{
  "n_layer": 8,
  "d_model": 128,
  "n_experts": 48,
  "experts_per_token": 2,
  "d_expert": 224,
  "d_shared_expert": 0,
  "activation": "quick_gelu",
  "moe_layers": [1, 3, 5, 7],
  "router_score": "softmax",
  "normalize_top_k": false,
  "routed_scale": 1.0,
  "balance_loss": 0.0011,
  "balance_bias": true,
  "router_z_loss": 0.001,
  "router_noise": 0.05,
  "init_std_router": 0.0289,
  "lr_router": 0.000487,
  "n_head": 8,
  "n_kv_head": 2,
  "head_dim": 32,
  "vocab_size": 2048,
  "norm": "rmsnorm",
  "norm_place": "pre",
  "norm_eps": 1e-05,
  "positions": "rope",
  "rope_base": 10000.0,
  "rope_fraction": 1.0,
  "qk_norm": true,
  "attn_scale": 0.281,
  "tie_embeddings": false,
  "parallel_block": false,
  "extras": ["capped logits"],
  "init": "uniform",
  "init_std_qkv": 0.0272,
  "init_std_o": 0.0,
  "init_std_up": 0.0272,
  "init_std_down": 0.0,
  "optimizer": "soap_variant",
  "lr": 0.00475,
  "lr_mult_o": 0.764,
  "beta1": 0.95,
  "beta2": 0.95,
  "lr_head": 0.011,
  "grad_clip": 1.0,
  "warmup_steps": 50,
  "schedule": "wsd",
  "decay_fraction": 0.918,
  "decay_shape": "linear",
  "final_lr_fraction": 0.0,
  "batch_tokens": 65536,
  "seq_len": 1024,
  "doc_mask": false,
  "train_tokens": 516400000,
  "steps": 7880,
  "dataset": "wikipedia_en"
}
Below are experts of layer 3 (counted from 0) of a mixture-of-experts language model. Rows are named router (the router's row for the expert), up (a neuron's input weights, with its number) and show model dimensions 0-127. Each number is 128 + 24 x the weight over its row's rms, rounded and kept within 0 to 255. Numbers have three digits each.
Before each expert's rows: a language model's description of what the expert responds to. This comes from a sample of Wikipedia text that the model never trained on.

# expert 21
It responds to: Lone consonant pieces. Single consonant pieces inside words, mostly d, n, k, m, before suffixes like ing or ed: solidarity, precluding, Vishnu, sequel.
router:140147123084076144134145106126148122113130118112137145148136117154085139123142128142158107109084129118134064126148113125122122172112173148109176122127146087132134127141120132098105117141154119107117160135084082101164142128102120121153121140074148132104143135135146171200146147166080125120110161113109100131113115149094170148145166131127141130125147146114167120145117078146127110157105
up0:187116102151116089131107121144120126162092143120078131153115112126104187114145133149122153125109169131095147140152115069121111146102119094137165135139114141094143120127161121159120147140143135132113120134115074168126122152079105144140119153126158116107098145129174131129143096071106112155137120112119133148095112139101150169105143133062144126109124138128096160117147152116126098099098
up1:112087102138102156138119142119124116111106108153129098111147175145152130181140104161131119145092148134094096113134116101138106078121150166149117161095111153138144095125102155181135116135098139129188122123182082111104152128119139134124162137095159154136159101112124124128127158158135128144117154142154136121095179085120131177094154116144148131118156132118089130130138101097164110126125
up2:167161130153124054149158110135141157128093121080114150105113126134115083135118131159164132108136119110085165135107123138138120132136154120089130139165158135122089084085104149155130140103113190146153118142130084131107127144125098125114122091082154123108127109095160199128140110110122135134130120126133114177128095115119100118122142172156106169100136113135124108108137124118138107121141
up3:089123115167118141140144125092080130139134145125126134145153133155105105139112175125156117124091142123108106102142089134143159132141151129164133140142145102150115115122176128143144115140128143134166112138156117109097167133156111145145104133191153094134138137123166126114140096111088157153136107159099076112138125140082131117138094069145128116096148138116116141094160166066160101169127
up4:124119124139128107137120066151104132113155189154133174191102113129096137134133153139121152127141155129093134148145121109093111121131094118128108131100177141149150159162095104114100156128093127121132117124114119146151103143099101139142089148099112139139149134100090105096107147132107105100168163119109202139119119126107131103111112128153166153095134131118114126147142173095098142158100
up5:118101087134125142158094130128104090171095135097070136141136145099132138111123133089148129112130163084155148160128133080118109115119116111132155191140105104157130133098087139131132161112096129125144077118124127102118143110168132079150098127094138147104129123151153142106129180141121130135147138087109121117124109087137101154131115161134138150125085130105080137084120095100142096134127
up6:148161150153118181108164115123077176159138120129147138119111132133140152086113086152154141097108093127132089130119137132078118110118122159132131122135128136150100113096080089123102156110080143149147092110165155092098101107152150151129049113150137121154092131168140145152149141146140115119139140079154140147136132126105121112115135129129123123127147116173164121133115139126101089111145
up7:115153103116150157123175110130095131144161130149102128140116139137102129123127098147141117118114102154128101134160077135132130097145158129157107132130079133163136146125133111164134168115102126108115153121159121123181112137072133155116119131104174122108116144104175158122157129093128201150118125086163174112081146155127117138106138120105135114110185115176118123121163108092120117132144
up8:116136135187102126159103139134110118104141121130120111108165098146168122099126156130115139107106130172115142113127145142126119130111149144131114166169120138133135094115176112120147083108111147091131081155126090155136154089161091123181161078158157134114111140127160140166114103116127179101149163122147155148165089132126137119098171132123137136151149104137167136086151109147109125138105
up9:107106132145153139123128131107125077092161120090074122155105135131166091127095119115154107142115157132132086142095145138127117130130122146105136143099113142122126139099105162149143107139115118130125155111121080088135140133145186142116169130141125091074164140117143156176099142086131092080160151137118152132113131101114092128119099152143117123174087119082150090130120129098106108118155
up10:129082153146107164115084122138117138179138173160137098161115176150134146162114136130107161148127154125161103104129139130168170142128140103097125178087103133148142100096129111148165158107148134117132106129131131104128182131124139083129146127162104115104108152154158136118118111130098113133094113105116127106091093094138150102103135129135156157116139081100140140111156090125085109136158
up11:119128127124116134148119160140137100124117117133119119133126144133153136144139090122115158116147139123150129137108168127158130132124146127120085154118156157093156131170118127114134138159126148117083154126062130117101121151118124107142166121141146151128162118112095137101121167108173170090175099142155128128125173137211196123138145129139169136084109125146123149138139145133103138092195
up12:137102162131131190105144123148081194118148144114126119113134132131111119128110172145090142120152098150149100147118136116119137138148164129120157169075132127136101132128156175159127133157112149138103135120092141153148121163128101129150089135114108133138164123147122067107115125073120117117150142118154101130069146116164127100155160118092091144099112171101094144152119135116124146127116
up13:141117126124128077141094095125128096121114081132105153077155106129149129151168110142176116156112157145124110119112144053145145162127139112140092111168153113119138118092160109123105120161128153128084106108131125134141107116098155111154107158141105103087124136125090160123112139125120140153105103157065125131155145150168127142099116133106121104158125110126130119090097120083115115173121
up14:160059116121136143109142084126110162141145112121118142115138118142101172124096088130119143132136126151121110143117135118147150133097124195148141138164132140085095091134125081139167072143140158146124144099094160120095185155096145130128125127147087104112121137098100151134106148120145108143131146129124151164107118135134123088116112162084083108148156145113101101108131109163105130147119

# expert 32
It responds to: Mid-word syllables in names. Vowel-heavy syllables like u, ra, la, ia inside foreign names and words, e.g. Tol|u|ca, Uk|ra|ine, Mort|u|ary.
router:135140109163113139121128165118101134095112067099157153156135123133087099125103174155115160120144136165141085092102137089112110127097148114118149115104106142134134129120131110109149127067132147179108181102128136141178108120106115122168159175125155132136160120093135167119197145127145122117156153075131129158140123133115116151154151111123132126127149113114145125149147121112116142139095
up6:182141114096077109101133086135129122112130101091113115122100137181152073164148094147125145113141141128111176129140084088160141148171148107112108130120117124090149116144168121108139134124147154134095105132160126161131121126088116108190137125084182121112127093137123163126129117156117145132156165140089145130131130127113133101138124129117132116140092086108136132128165114111118165141164
up7:126181100124127119143110132133134146094134131103140110134095153146111121130136097172135157156083168151153120119118162161133162134105146133148109130135138142106119136138151113110160100109065109139137174132106136086153071134097130106141120129099177123152155157130182087127126119114091150124195115114180136147112108149175111162160140126126114125138123109104142151125145138084127114134135
up8:165152131125126127144082165161126130100163088111113135167125094124113141089145171110134131085122087124131085092118129103139103147109123109101107057124114107081141098112120122120125114097133123136102158122111157087169137091109153146125096134120148117104106139082148122145150093163159132117128165078166131126110134094097143131089087142132096133140126150116105148107150125136123154126121
up9:103110130143138153103124138131135141123112158174121116108109116128135119142120139111103157128150091113150119089127112104124104169107145142111156164122089145156110120105114142137144172115136127137131171094099086087165173102152162127094079136122117093128133088152172107117165096150106130113101097101157148189152095155105119179159128095137130158103137156129136124175144132123149142121119
up10:152135085163160094125108137099180084125085136119133100085147093121122129113130126152162123098105125156102093115111140099109145149111099146108194132089083152138119079123147164112142137128175150149130110111123125115174119154138088140104131158122118091110143116106116078137146155148139086129131124126107148105131134105131104118149129161099140092136097155153115177121140109133154114132127
up11:131086120162123147145137126100143142163147135125135149130105132171110119139101171111175169120140151114117146136079187129155134136144135108150107142112131128096119084118110103108145144150108116163127141137094158173150101131111134132104132138141145109059105116101117083102167162167097182109147101116133163125138133150138110153109127096099134149123090129121156122165104156094154142121153
up12:162138099109141098121104134103111115170116106164167144162155113147116125139087104149159139108094094116125111120120105119141136137158098130124090093152144140142121134096121113150129121148141146145102103179116117105152158166125142128136153153115128091158089153090109184138118105200144112112098128148079108134109081141148187169123146139134150130098123129160117117129127137123123172107118
up13:132116161156142115151107109082136132102144089103107138172143116115138135135079124091147123138118140115103103131100135124157166126141097096116141130139134149134118131128118105126149134092129167133120126108106132119128152076096078146121142156110148095108139129135142112137156184128113131082123162126157164136118162140109098128154073214132090100111115133147166082141144144103087114111131
up14:075150153130151116112159132079157119132114163100126106130094165113087097134107113116103125147162147106139135110148115150135144132151092145100130151118078106133092134095153139158134125094143116082103100160128182109124138114137118099158113139119120128108150188133100141102148089107140120131096096105145112114133121118155173148123131137161146108122132146101142127147194181117088121135120
up15:090160094123129128107132133136081124114132105106167138120095163139111153112098107119163092116119116101131150101099109152160109163154153138141147138164118178173141102121130128131181140106091124134128101109147132087127106127094067134136132107097132151130145115173140112096130136120088117129131117117091152159144138147114094110131145123105086166141124118099147057106130131122138073141133
up16:112130132127130144117168140145127151148117137129138146134141121104103094129115144155164148143112108137125122139131105073118132156117184142164129176146125054081103159125134104098093098089149124112128164113144155143127138131150120150126077120126116096140110154143177132122175155111146108141103124141071137115120089114122109131143148119089127125101136175097102115155115143079131184134127
up17:118142154164112155163128134141103144115122150135134111159147129168122164113173144093111131125143157152130139129111140146129095097128137179112116109113087118152131133109105113069147133115157100132081154106149124058114071101149131078125134104098128112172129138139116126116143078115153104163169139117139109157130099147131111108152098107143137134163126131173126144118126160127156112182126
up18:106125130122141113180159163146140130146109129180192132147120148143100140134082150105152159146132164129136132122110127120165154123164112111091092164151138143143121166134133112125120144089172104111116151134125139103137141152115115106193122113129105146107174150169127170121143106108138091110153104100128097128144136101089127129190125131118130129123161139106142098136065133129156118100127
up19:130113151114145107125156095126114105148128141156134160118149160170133129131128145191153152153159125127107130150169126109094124098144157150114096160111146148139134072151155091139137167151124096164149125106102106146149155139114111119131141164095120136107106062125150159115111150161131143142176089137084108110131128099120103096150085098118127155068133100130126146150130139134124134170129
up20:121141082112133130110142137095113127124095123117116132141084135161084110135160127129161126133103143122149131097094102106112175131122150137081122175109110109109118137064161076151121103143150098128119128137118073157136147149141109095138134117128084139111137175111090120124164150111114149094185118145107140112157089120133103145158146099089156144141167149135157113109096125137139113100118

# expert 6
It responds to: Foreign-name syllables. Syllables inside non-English or transliterated names, especially with h, k, m, an, such as Ya-h-weh, Dur-ham, Ba-gh-dad.
router:117148160137085145123150151111138132106140129098137167149109143147083132187134131147131103114096150094119069115142135101117137131105163136153143125118153090120146136159113117098141147132099103139103145109132108112136135133123125126140125155076165124119131104089156172110175144181131108141186152078121150122149132145116131120152147133120159136111140124067104156175118138140148093131084
up6:094098142124141140142140110088115102091127099120160136166121142117154113092128138151139162170121137122123100133143097188114090113136150134143126138138124128171141103202135098107137116140136154155114090116172103164134165109152135142165140128120111152105149117129101141111077137084086114128119145058135083129167124132161138156152133153119131128134116143119084136157142127147136125096130
up7:128121144099080162156105141138113121117079110117148126127132120154159168132151131099145118106136147150090138143093143093123149143091129088162110118094148117107100134074137180106139125101160176107141112160128152143120166129113114108130184150121139145149150106148117121106151072108165105165113097101157123133117126102127130120105152107161102109112132116097114108088160114157137126116175
up8:155145134180128135120133159125177128115087080126130122142148118094129141136156160136090141109120114187131083119131130183157135170081102144130120098158166078143138129146130109106089141139168101124133148118131098088077137103143093104127138126110144124115146163099123112112132120154091154152125138136085138117106102134163129138142081150120124127114102121108127118138097156081161117146127
up9:144157127117145101104124151170137158121148146134096130142101060128134107160163155179124174117092108118100135117149136177150158129157151113147120146145126126105140137123131108088129168165138080149122136131142128083132142158160108082110091138151160102111086124125156154161158116104141107101107136111137147093156173111123146098166154101121122146098150143149123111125139115114135115089106
up10:121107122164103129144114103129155129155112138095083150107110141137113105126170180144135082130115118095122144096109111117087094126144111142143178125145162117155169149137128099101139146145099093113151109163123110117148137113091132131131109101148141097124130076090130087095107136142142128173104157137142129133171059156104139141167138129075159138120120115095135130106162133150124105111123
up11:188156137119162128147112128091127123147138114126151117131106122066136107115152111181096117086099107127167144111144143127176111164139131151111115146097088128104109112159117058141111101106117176135117164129106156106127115131126078093101138106129115126168173107164112146117126130137100141128100112095104125145116114107115119131116123176117122123158121123153122135094127154168111164156114
up12:160117150114143146129117072134129145144166120124104115115179151098124097110126139128164084116118130165075128113107123118126092155136132132148101147135142155103095135136125149130132139099127129113146097093072124114119133103144090161109090132139157137120120120135073131115100143101074123096142142102090143145154100153117148150101120173157099133136104078120140067141140097101099141125098
up13:144133156174131114120175136120131115167133143141153130100140105134148112139135129102148126087147125104149080079150106147119166122168133126128101114150120123133114104115172124125142146115102131144118130090107121147186136124152103104125097163100135138138107125081109132117135134105111090093119144119127119136098156147110123116104156103101128141180168155152057096123065112116148173162111
up14:147154169137075139105141178117137169127104159138134132126129110124129109160145142139099128100150125157159113145133135098130088108102154161123157135118148130111158152171105115102194150116127136116129132163082131121130099136134154096125131106134114173086164117168070112139174145109151167151129112109124158164139079131115133106112130128091142119159147137118147168142163116126109154114106
up15:144129105113090122107100167159144094111162107105130085146129164123132078142117134136157070147145137099124101138129136138112128135113138162115164116135095089093117118159140127144105115105145135143125087121161096107123113173121120139097152122136128123133167100142083134168121167100130127147125148147148105118136186114131114126141156100084119154120171128128155168115163096168156136184144
up16:156106067108110129177117113126151149140136145122121147108119173159137121132109146158149149104145120116106119141135089086119140100108127151127134133100132115133139106130083138145128108109093104120112129156108118190115130140104084121125143149101082135107131104141148122066142150133071116134145136127165130152134111103108202155082100137141166114163096135119098134149172107129154140118117
up17:160156123123101161120131113133126135150145166124177125118120130143125136149118117095142126128109128109129143096109142160102162120155102102136109159172137134157156101074122168129113129148145123101168086121150110112091141159114109108113154159160117117148134077134144176132132111117106119121161146117130101146152144158146200155159199105148124133140136171123143119087137115140170161149121
up18:120137152118122149164117095147148079122120093149096142147129148131087090137102124183103150118086132091110123149099099148141131099136141134102096129054119125127162123117145086132140114142123103150170144145149184142170121169133122140138151154085173115141128121129157143127124106137129155116137129096101117145084128131109144107160124135151159103103140087078116128134168161131141156146120
up19:132108130133152173142105140101149075088132164130171159127153126109094120109091159153163120151101070142137100126073118110113108107125085159104156119134139136140078139155124143113109126099138152124144120112116143091089121154165081162124119135142136144150115098133139141076097106097142121130151110157122147106139135122154122109140118117110141126160139183150179094115112099119136102142124
up20:128113117158082093161108103154140127118103111145106115111121101132155133156116138146145205103153122140175152090101143103123137107111119149125112122108154073113149124080147137137137163116104162163108157124147093117109145138167126155127123119144160094148122098142159128107104116123169112072147139071121117114155102140103129141137081165124102121149143130138163120160131093123141114120099